config.toml
hidden_act = "swiglu"
balance_loss = 0.0025
vocab_size = 16384
tie_word_embeddings = false
optimizer = "adamw"
learning_rate = 0.000625
train_tokens = 1098000000
max_steps = 5661
Below are experts of layer 7 (counted from 0) of a mixture-of-experts language model. Rows are named router (the router's row for the expert) and show model dimensions 192-287. Each number is 128 + 24 x the weight over its row's rms, rounded and kept within 0 to 255. Numbers have three digits each.
After each expert's rows: a language model's description of what the expert responds to. This comes from a sample of Wikipedia text that the model never trained on.

# expert 2
router:120130123147099123123096136121129101138167145138099111141138089125129137123132134114113164150113111114122181088152109117107152136077150140179177162085161129133075140149117063122159129132129115134133142152134128116088153108144172119098105119105138109165115132132115108149115147139099132127
What it handles: Field names and values in infobox-style lists and table markup, e.g. Genus, Coordinates, Born, Rank, digits of dates and scores.

# expert 10
router:093163111151142135138127140134137188133156169106126146124096127135169147129130165094075102114143105098158139098166133129102170153108152131128115137117119112155101104135133092165125092142143100132117136190150107179136133110126157120113095146092149122153163141172118150127134173144098117081
What it handles: Inner pieces of German, Scandinavian and other foreign names, plus open parentheses, possessive s, its and their, e.g. Sch, och.

# expert 24
router:101132109134179142149099109083152101129144134137113163169116098118132128100144137115079138160144160122124120097152117126129127124100118126151155111116163139166105139157148095141156112148155098087106126082131129152124095147149151131125117124124157132149214114151145113093096128150139118063
What it handles: Table cell pipes and title or group words in politics and military text, such as General, Royal, Chief, vice, women, enemy.

# expert 5
router:107154111157169125118138143127142127166133118128082143166120127111154119124129129094127134106141129130089169121174136150120104157136145158135128159129162109177092155152115131139164098165138071139111116141165134143128136120130165133109144127130158130129147116151172189087141154105101115102
What it handles: Double line breaks after headings or sentences, list dashes, and occasional mid-sentence word starts like mus(kets), SD(Rs).

# expert 18
router:126141135166143142164137112094103112140117122128114103164126140105183148104165178137141128147132111089131135095189128166125117135113147151143137156088193119141110102175105113154161100184151095136158127178128107136094132138135149122113156137104117078109144119171145162099102161104134123124
What it handles: Middle stems of long words after a prefix, plus is, are, may, must in descriptions, such as re-develop-ed, de-hydr-ation.

# expert 27
router:108145129122144139160127117105141131142126138113136142156137093090168158123162138076092137141102137125132175091153110148095131129114127095106146146112128138175143127164116127127147151156127123133127127137158101131152128118140147117105120116105150114161151139190134139105105119123100121114
What it handles: Single digits and percent signs in sports and election tables, plus it or e after a period, such as Pts, Goals, ±%.

# expert 9
router:106134118137133122150090108093137141123149131119083134170151121110140142100142117110115145123129145108134167101173075144116143114114166149178161139127137109132103151112121087157150108188118109152120134100147146142096135124083134113091138130115137106154159140161144168106104143133105140087
What it handles: Full stops, list-opening colons and auxiliary or main verbs after a subject, such as was, were, have been, announced.

# expert 13
router:131167089126107128127101129122143134142175101124101155160147121113160141118144142091108124126127135116113199122160080139093119160106165118150173127107148121159102135115106114130100106123131092138119135150131103141145120131134124114088143100105136122120146136188144142083106131136116111099
What it handles: Taxonomy words like family, Genus and Species with their colons, "is found" or "known as" phrasing, and wiki heading markers.

# expert 1
router:125146102140141127103122116134132124140148108150113178134096134119174102112136119103099123121172081094130189080160119141077136159125143146136140169106146085142085143135130130130119091122153101138113141169117132152112163131128152098093096127109135114171130134134162141097132143174109163126
What it handles: Compass words, distance units and location nouns in place and route descriptions, plus colons and pipes in infobox or coordinate tables, e.g. south, km, near.

# expert 26
router:101136106180141156145136161111116120163158147130112132151141136119128161112139169079104149151143125105144109119140095129130114123116136145111122137117111112140132183172113102104112124103126132120099150114141103146133120119105134114101105139107146148146172142106134148210086122147122137126
What it handles: Linking words in running prose, mostly and, in, to, plus during, before, until, through, and sentence-initial In, After.

# expert 11
router:098145085150157155209115109102147125157160124125080142160133098108155163104146149118095137150128119087137136150145105140125142123115119099118176134121134115131091153170111107153159131175122121128126145092131108131136111111112159103119077173145154100148152168138141143139072145125089106110
What it handles: Past-tense career verbs and function words in biographies after he/she, e.g. returned, joined, graduated, released, his, him.

# expert 4
router:096161146159183155149107108082152135148126124123128141168095124166138125102130146122115118162122118102144193112143121182123139161126139154130174122125185099141099162164089087161119119204130130113128146132130095152149142102069140131096078160102135159138162149144141132105108143169136111106
What it handles: Commas, closing quotes, parentheses and dashes ending a clause or list item, plus date words and years after "In", e.g. January, later.

# expert 31
router:098166102110144150122133080114127096158196129108108167150079088103140137110125143122109147143128093080112165155153110117143144152115157109166153131130144141127100097155118103128140117140127100137118130182126112162152122139140164122119147145121137140163162145140161157095101134131098078093
What it handles: Colons, commas and pipes after office-holder and biography field names like In office, Appointed by, born, Succeeded by.

# expert 30
router:126153125136152127149116130109153139125165117119176158114140123176128131100140131095108101124130118137116143118171103175099125136116171147128148143142143127154113136137131089157132093104159118127119158161134125159105147124106139125081106127090146128145164135153143131179104132140105127131
What it handles: The word of, hyphens and en dashes joining compounds or year ranges, plus nationality adjectives, such as Hundred-Foot, country of birth, Soviet.

# expert 22
router:107151135138150120131096076112146118135148127128101125125100094155160148118118163108099121116131114117149123098147105135113149121080120127119129124086108130141126117104109091135145126180137142129129151159140116155143137128096154121133171134095168117139165140160133130117083125139119109093
What it handles: Determiners and prepositions opening a noun phrase in running prose, mainly the, a, for, with, by, plus two, several, other.

# expert 7
router:089175125171166130127093129101159147151136105124110132135096104138138123118121153121085128115135126113133162134108131142136142133112132159149165138097133127138117113157114121144140114146143094120107137072135136152125126138140145093097116123104150143152160156169146150154111127139119130096
What it handles: Opening pieces of proper names, mostly capital letters or short capitalised fragments like St, Th, Mr, and the piece right after an initial capital.

# expert 20
router:095166105170154136143097114096128129165161148131101123166124112124150145095114143082135138125150125095159110104177109122099137114095144132115158133137135104133124152153142149128149144170142081154152151152131120174131137122164117130107128123080159101151142113138150103128113120118124092124
What it handles: Pipe and semicolon separators between cells in wikitable rows and racing result lists, e.g. | between year and title, CTS; PHO.

# expert 25
router:097120107150160134136122112090146122138149160108158153139128104115157122095103149100106115148103135101128156088188103188105125136082124148142150115116144114139096149164103122147126110117142092112160160130126118168131122128147140120063127143104134091152154150138138143071118143162123133103
What it handles: Subject pronouns, relative words and conjunctions starting a clause, e.g. that, which, he, who, whom, also.

# expert 29
router:114137144163133120128098101108116111151144188132091158124070108072153099116150102094081121142159114144135167099143140147128136124099151135147188117107143127166079172150105111160174129140146115148164139143119148145138154139095145102096066145135125120136157130125141145083130147146100145088
What it handles: Final pieces of words and numbers before punctuation, e.g. res(ur)rection, Acc(es)sible, decade prefixes 196, 199, 000, and country names.

# expert 21
router:093144131138161119150128069096134133149143115138100159137094131087171145099125134099083116174126105095121143111185105132126138153096132152162120156088153118156093135121088151176149114143130117069144134116114114178102132128189118096121113124090123123162153123126126123128087142150128127111
What it handles: Line breaks ending list items or table headers, sentence-final periods followed by a space, and contrast words like but, however, although.

# expert 28
router:125138149171141105151111119091121099131126164132127145148114121125142134129158116095103162130130148077119156107204101161108136125116132138124154132076115127119126145149101042116134119155124127108135134166124106146167137124139126119119065127121145082162152125136118151113130148142118139107
What it handles: Numbers, percentages and blank cells in census demographics and election vote tables, plus player-position codes like MF and FW.

# expert 12
router:116169137124145117138128108126121118171185143119101175138086116113146118123142141139110100103124112145142128107136119144128161132130122155118183099107118131113108169120094106129125127146154102124123160124128108121147131116131142087109134150131156082135147120139125106100111148143138100095
What it handles: Short fragments inside rare surnames, and digits, decimal points and separators in statistics tables, such as Al-tim-ont, 197, 1.9.